From a checkpoint of a small mixture-of-experts model trained on Wikipedia.
Size: width 320, 68.6M parameters.
Experts: 32 experts in each of 9 layers, 160 SwiGLU neurons an expert.
Training: 312M tokens, 6878 steps.
Below are experts of layer 5 (counted from 0) of a mixture-of-experts language model. Rows are named router (the router's row for the expert), gate (a neuron's input weights, with its number), up (a neuron's input weights, with its number), down (a neuron's output weights, with its number) and show model dimensions 200-239. Each number is 500 + 40 x the weight over its row's rms, rounded and kept within 0 to 999. Numbers have three digits each.
After each expert's rows: a language model's description of what the expert responds to. This comes from a sample of Wikipedia text that the model never trained on.

# expert 10
router:444523490457507472429533552469511510468572429495447478456520461463512545521443447533450454442527516497440545480444547544
gate0:502456462433471554530562513523536522517476456469477485494412547515502555522529507453447488495563546560434544492451441536
up0:488480490430463556496544485501503570509466521449467510513482551461507509474537485515468533530571512569427539525531450507
down0:511506517547475459434535532462494499424436539517484532516486525482414476419444468483460500582552552480523538515481459497
gate1:518518499517563461518488548491463500521482494482419539520442575524479481482420524495503490466546477464394456525487428530
up1:545476585504522444517477441447469452497500512547496473440554456489495498506606476451522490534428500523524489475508576474
down1:472489538501536470499546512533561519538503464499525489514468549535511565484523588498489501466477429421509521471450442497
It responds to: Mixed function words like the, The, and, of after commas or pipes, election-table pipe separators, and word-final pieces of surnames like Kaufman.

# expert 16
router:433485548460596474460486570469486516494498487481417478474518474519569500474514490529443484411497558532452539510487588509
gate0:447514523519467431542472524471469532484449555478485452499486508527466523493456522443511636489519496443517475485456523546
up0:435535531574519458534502550469416529478476509500445538498464489505491500482429463504510583498500574531470452507493562513
down0:497469459530507539430463553470492480569466548502420506542475516539461534429525600504624546440487480554571487499473518455
gate1:493534537479444518459499505490510488531485524569482487516524511433518438455556489451411472506526461486523440493473506541
up1:548512440536570509523523485522509514461494481419554489502510498552480560572463489538527490523494535499485548491553505460
down1:570480434432524536483469492535442480465494483454526547459512531430476457481454444515432507542535440449459517521554500460
It responds to: Past-tense verbs and verb endings in narrative, such as made, played, won, became, surrendered, relaunch, plus prepositions like against, towards.

# expert 21
router:460537476421529475408548558508487528498557410480484501449515453468523533499434480522477449480517495494465517443466526524
gate0:437575456492469475474543536501472460478456501511457480480504532420444606489449480387492510411546532464472563455532537463
up0:430536457481487449500512509476454485501404502493476493458497540462476589454457499517568575485498524382378549462514538489
down0:498532538531477472484438469485496542539440509458454528499446540549514483390488446472466466504529517556419532474533479421
gate1:483450462489446517508505490507474449494516541492415520498503572478541491537499541386498511511485486555505505546542508448
up1:484505438501482502474477501485546489557526492453495521473468536500528481537511524447526557546499516491477468523561515506
down1:472590517493557457457466538522466504536455532481550502534456502462528530496502515535430441522489515474499530549546486562
It responds to: Line breaks after sentence or list-item ends, blank lines before headings, and table separator rows like |---|---|.

# expert 28
router:427512532460571448439526513559511461486551468482466479440559458497546501535489470563410474454506483458461526431441543554
gate0:497510524478472485563525449470502530485450547525552402493492466509495491403482444474529477484499485491542568528499484510
up0:537549495550520494430513565514462519485515450475420551482482545502498491616502485494462522530509518517501445451498512503
down0:510521524443484488492413491543485433534472484443500463502534515496465531495494493443520595476527533511511537523546505489
gate1:504535480534521506540402496589476485496429518486537427593513425556499467504505554498497470495471449456478535475520498514
up1:491556547469495446480633527530515504399496517489497547474497532519572490503505521550559547481516635481492449565472521499
down1:533558493487530510474510593543512432493399489446495474426491530447515489526386529557568510584476488416455547484440510495
It responds to: Noun-final suffix pieces, mostly plural endings like s, ations, ions, ics, ities, and plural nouns like studies, people, members.

# expert 22
router:450532484454512481434529545479517506474573427500456464452520458466503537507441443539452452445528526495454553494451551547
gate0:471494533434540510514477554509482559541513473546483523550462460464441531475522531541522620507468448566522503435446426518
up0:523514509511428492499515469527511466452550453502545491502543566552544515509504497492468482493513498486463463619573502463
down0:438550519476536492430504475485447445478453487476483477534468425422542472532520424446526490451477497485546515459493456470
gate1:544492507358542489495534466515538491481469503520490456564562471438519477529471537466474575569496560510466534455533512479
up1:557487496390516494535511464503495538456467487509514450594560484440525494515507568490456604554485515496437528491581485483
down1:447428514504533503491558500495522508563467532514511553503431537434442502491456513565478512449481522510506398487488456472
It responds to: Short letter pieces inside rare names and words, after an initial capital fragment, as in Roddick, Fiduciary, Dermatology, Mirogoj.

# expert 6
router:473539493453550423461505513541438496491493460502454493479594446506530500512397469558431472476535524486480553481456536531
gate0:550498497444493495557530457496475530467452477520521501544564498478456491465439484460497542466428457539495434507501508521
up0:416488580507450489485431558529440530562435476477464474424427530526516535558480475468532436478499527488569571468512461477
down0:451522558564480551487465540514497465520501519498438491498507558461546516531582489501450464438484601574485556496506486438
gate1:485443501453501468476483517494544489529429504551521556498528448527519483472416527481481537506514486506582561564424551525
up1:481481469439494515488456510502539482492521463604569545543483483532424492459463504464456491447514515515530437548494465489
down1:517490577457524475603507524586512497494421521506503523543573475483485451471516463465491526533509466489569474571524419482
It responds to: Lowercase word pieces in Latin species names and taxonomy lists, plus unit abbreviations like km, mg, cm, lb.

# expert 1
router:394462452456523479420527519505467560428528498519447440466554512463530587559500449508456428465507522515433536521440582501
gate0:406512510501614444487514523449482533549458467423467443512456556480458481476528497442476455512513464488460416455497431557
up0:549501496454408529548486485518556456464575558567506547475561464499530541502443511573505521514461536475509552533515566462
down0:592475506485460526525505457541431472516465513506474448462557460522541620540516457464500472544540478531445500500492501475
gate1:550525467423594472526493480425547472555562507518569493488508472492458510480534556577472443471501451489490436517494479542
up1:525456461393592416516522481486478520515596547524502418518492526503468518496560586552451475481546429572548489519494481507
down1:488485517487521476502548619520457479467453471514543507491493477468465490505444573527471535501462469437487577447369533502
It responds to: Final pieces or whole tokens of proper names of people and places, such as Roosevelt, York, London, Charles, Madisonville, Janine.

# expert 7
router:458573462432540416470539542454505442431507472452437486457564473467584585587455469531441464491488489441422565475429549519
gate0:439475486532516476478471514506496483539511482512510439552551484562457492561500481532491524474577480527535470475511477547
up0:430466490529532466510482506483504487542495488497533432546559515516434485549520456546511520487568454504522506494519512566
down0:494487542531492529554561449448563483429562453505558556490485546483531522554440569477494488498458485547481522485506453495
gate1:526519534486453549513518483531490513551400440514486495495588514514519481581518560497557542455526501532525459467559480461
up1:485523495499499532522501475538462521518432478532478490479551529545502452548508534475572551478553484524537453445560454454
down1:524518517459549473511501517513469464486508502502563513537459460451601487465472540457431547459411441423511528522484471490
It responds to: Head nouns of named entities and common category nouns, like States, University, County, film, family, plus country names after "within" or a comma.

# expert 27
router:477507489447515443436528519463445470463558455472425501454525411469527518496507453539450483478529511517491550441445524556
gate0:544464521468538479540599471492459511505508467536451519530488479532520529463481467553471556536517497467527483439466513493
up0:517517505491508547495506478596521532555488529502561499526490628534565440473521548443503445524513561490506523542455547512
down0:469452544478456492521464541513405494442480479526428561500419420508458523503479475524530523581476508508498595533476552560
gate1:509481463561536482536502539454459435482487444496540451366523492515548457497426557486452520478469466563454498492412463469
up1:433506556548562475466442563500476470529520492480537505599518507534526490539506477482544488462463477493535495429543487509
down1:468443463515447535519483531435513487489453512549576488479544454559471498466481587519433528519461467436457453482485549479
It responds to: Thai, Chinese and Greek characters, plus final pieces of foreign names and suffixes like ić, Khan, Jr, ai, ong.

# expert 30
router:457561503467519481478536523469489482467500442463457460446506472458522590552501495547478411418546560474476520449477502532
gate0:508490458455510464509582548572484522490528520536470550533443520565552548454498510550581490555515498472542478445449543528
up0:499489481429549476524581491541511530493539473503471542494496499555518548486465494574557496543560458468544475463461526533
down0:421497538501487461433512479549473496534517488493529460508531482522500496470480492539501506588539506483546422489453549480
gate1:498498490534520542528449492432536500625540494537519460514576462555453503502497450492530498492494453555511425521535530553
up1:533474544569480486506454530415529546568517478499561474508537500497446482517531449414542460547484472534472482476510534523
down1:484542585551433488537533491502487490482515479543399494463525491469546440458499534517450477561545478544572465551503530527
It responds to: Opening parentheses and quotation marks after a name or title, plus paragraph line breaks before section headings or new text.

# expert 9
router:414488526439551486470518552535517562501537454474432507474544483500542558514478481532440464475550492531496528450457581522
gate0:542430460471506477485498548455561453495412576473478523494512476537524445523538628458500535512557499493461462469531497502
up0:499535580532466489475509439518487514488482421559514469501503557410483523545480479533488460467485513505573506579478526501
down0:555405464550508475479514498477502529473510492560574538537456555540491442468488445468504513562399463531571500517507389539
gate1:525520435432460489468406449566424497553465518517544514461472500516544523482481453576536516512540477464454524456465460508
up1:499484489532479503566589543517502605440487589460421579472483509555513470482461507422510581519479449542568507507422474498
down1:445471549499492535544523483492486505453469498535478479440586470518504494517508503477539547445501476465489472516521505517
It responds to: Digits and number pieces inside large figures and table scores, such as 140,000 or $850,000, plus quantity words like many, several, three.

# expert 25
router:488560567445527476472520541502558488507530465483504498483511473485552512537509504527441489470537547475471515460445524530
gate0:509492525483573441567522531491525480581583463493608556485568526431481484458485531506461500522542579492460479559482527517
up0:521442539484610440547497473470516466589567502496606550511551524513494462442445523493470491627555560513488449540437530487
down0:456551468515529523453502486556435489464491583512479498453514547527539530469503475486478506480485515478532511467421491558
gate1:499564478539596529504577514476552507507515421509592485467497504473513591513494455493504434485487510446456457520485474529
up1:448438470508409463491419487532439462528487562509451526473509510541539495479481506482485567525533523593495503470503512423
down1:528453547540533542469599530526557449519465491408472467528492477451492481492554528478508478462526523482520413546493536469
It responds to: Word-starting pieces like post, int, mid, rep, under, over that get continued, and "of" in scores such as "4 out of 5".

# expert 0
router:470547471455521469461538506450540478473503475421463443456526456499539518551433409544491467461529544514447544492441527503
gate0:472478462554501466507547537494604440448432510508527489498478482519479433485507445508486460528524513528518529448479506441
up0:446467471561469523530523522471593411457405501480515479460486461510496454501515462526471504530531493550475511496452499416
down0:532518495493523482500492578517550468464557474516507483467543506632473467490508496500477548475465455456459485433521523511
gate1:508491459453564534508516473509532513476511505492485512515442494433469533536550461528481470558538503461488492533540465551
up1:505530504471534507509470470488537561475484486567465518485471429457466527558565482495458475529538461454547488486536538559
down1:461420536503543490495497470551494464464491508578421568494507499470511511559590446511536463531452536454553465552455481543
It responds to: First capitalized piece of proper names split into pieces, especially people and places, such as Har, Sam, Sah(ara), Kir(ikov).

# expert 24
router:462468525471522481461517553569512451503540451522475471468524396475554552520476486549480448496476570509512601540448483569
gate0:521445498535463494518464471557509506448516468503440598570561467508502517489506576496516476539438541453563537523518539524
up0:531412492512473494493512469565471512429550467481447581574566498495497520486538549502514448526466563439550517508559539476
down0:547521485537503558497443465529511532534542464515489479486558495505525551456458519485534409509434547579520513532567521462
gate1:420428549501495506481504467494531531495486501554394467475475464454486456490552565467463464455487572541486523521444486549
up1:563558440506562499566519530488445458467524501424623572535524587556539516518486452493522522543473438440491478464517525458
down1:468483474507528415579484487475535550489495519532520524505443528525551497474525467468469501505628563530539544469427475471
It responds to: Field labels in infoboxes, table headers and section headings, such as Born, Total, Date, Rank, Background, often before a colon.

# expert 17
router:463501459482507454425525506508534502494514439472450460492567474394491512506466451523432461420510503550491521456455566562
gate0:431499468446480523512576472464510493506511470534411569496514480476504536496456469446512455444507513535483564494552489406
up0:449486464429482525544549465480521503502497437527385534467516497480510522494476480465565471464531499536478563495542501417
down0:490528500488448528477539456500492459505558507477515454532530593532489547513444448509544548583489475510466507531527577461
gate1:537573507462484519567580533614544505476507518547516483567478451518487490490492536503420483457451533467468420472426488473
up1:510575532487474502538582539569565543466456505511543508589461468561491471462473564531428474474471537462516453452453522503
down1:588477475490565533519456468473524572479412476380407483466484525492488501511494481498481534524483597517450478464525443482
It responds to: First tokens after headings, line breaks or sentence ends, such as However, According, They, a year, and markdown table rows.

# expert 2
router:482561488446498430472544528520455480455535438485428526483558469499499567518449492549463482432555513485471529489490512530
gate0:485560526513483476450434539488465542542507486554485448532517555504501508488452540454506567519450524439501516530489425561
up0:537531445534536388459542566498467457479500453486502535511496528591440508406508554488484495559546509480486454446514539537
down0:513470411439403565421465520477462521407549554475422515494414532471521543399537573470504481513493481499505489448469557498
gate1:461467486518495468592526517547483556534491560512461507509554492549495476543470471525519525509486576505591574501485450527
up1:481521582511495422524519555493453551505502494496520533488535503453542491518491460427526527512501502536520496444519530526
down1:543483494487475459461468556524496536517505536497542541546478565516522452519559486461532473495530523524518523544517539522
It responds to: Commas and closing punctuation ending a name or phrase, as in species authorities "Lydekker, 1893", list entries, and en dashes between dates.

# expert 31
router:435575552468555434475526577478463509511457483449468448478580456492509510532505475512461492501522519460477537439458552547
gate0:480418476576579445472444538502546559497435447516487558508558515496425519484498502561535472545449545417478482479558472628
up0:479516476489627550535456471502446516483526486573495512448529534542478487554460450586493463537525412505461536479538537537
down0:490499495487562439497490521479515502448531461481496424482477519510463593516549531515472458459463475534530504508479444518
gate1:456493576516551540536471511559524523519475535504504550479532453515476491479551592421541508498534497514461529451490498446
up1:461526517536510529551460473538453523547501491515453543504497449511514514510480534470500498529530477454473609536545535587
down1:504482486501467550486430455549473527495507504553468570515497498484466535519500500443436458512538544586524490533509513495
It responds to: Adjectives and modifiers following the, a, his, like first, final, original, own, debut, plus mid-word pieces of verbs and adjectives like equalising, suddenly.

# expert 19
router:474525431453512482474545575527509526443504426507437447454548457484493537551518504522506472425512500480444531539461511533
gate0:532526472525432461477518563573497473509471544514519448612493434505456582479509497530473494489543484492576458466477554495
up0:518466527549502513557506419467503496502557432503469616496410505493541436465519515526480554547473571562492496547507495488
down0:434447514468521554504529520398454511478472484452424471453507524438544537487517516407478501485499546590480499526530523516
gate1:561546514479511488489512464493422584486497429559508442525523461568500437451496552466459384529557550491527518516448559431
up1:536515570516515497497470439518435534505488476548538441553486462544485429468503536472487448527530548472541524525481552467
down1:513557513520453529475545544489522480446507413503507557488510513486499564551510494439479515436500497498522499559488556475
It responds to: Sentence punctuation like periods, commas, closing quotes with periods, and line-initial list dashes or bullets in infoboxes; also while, but, although.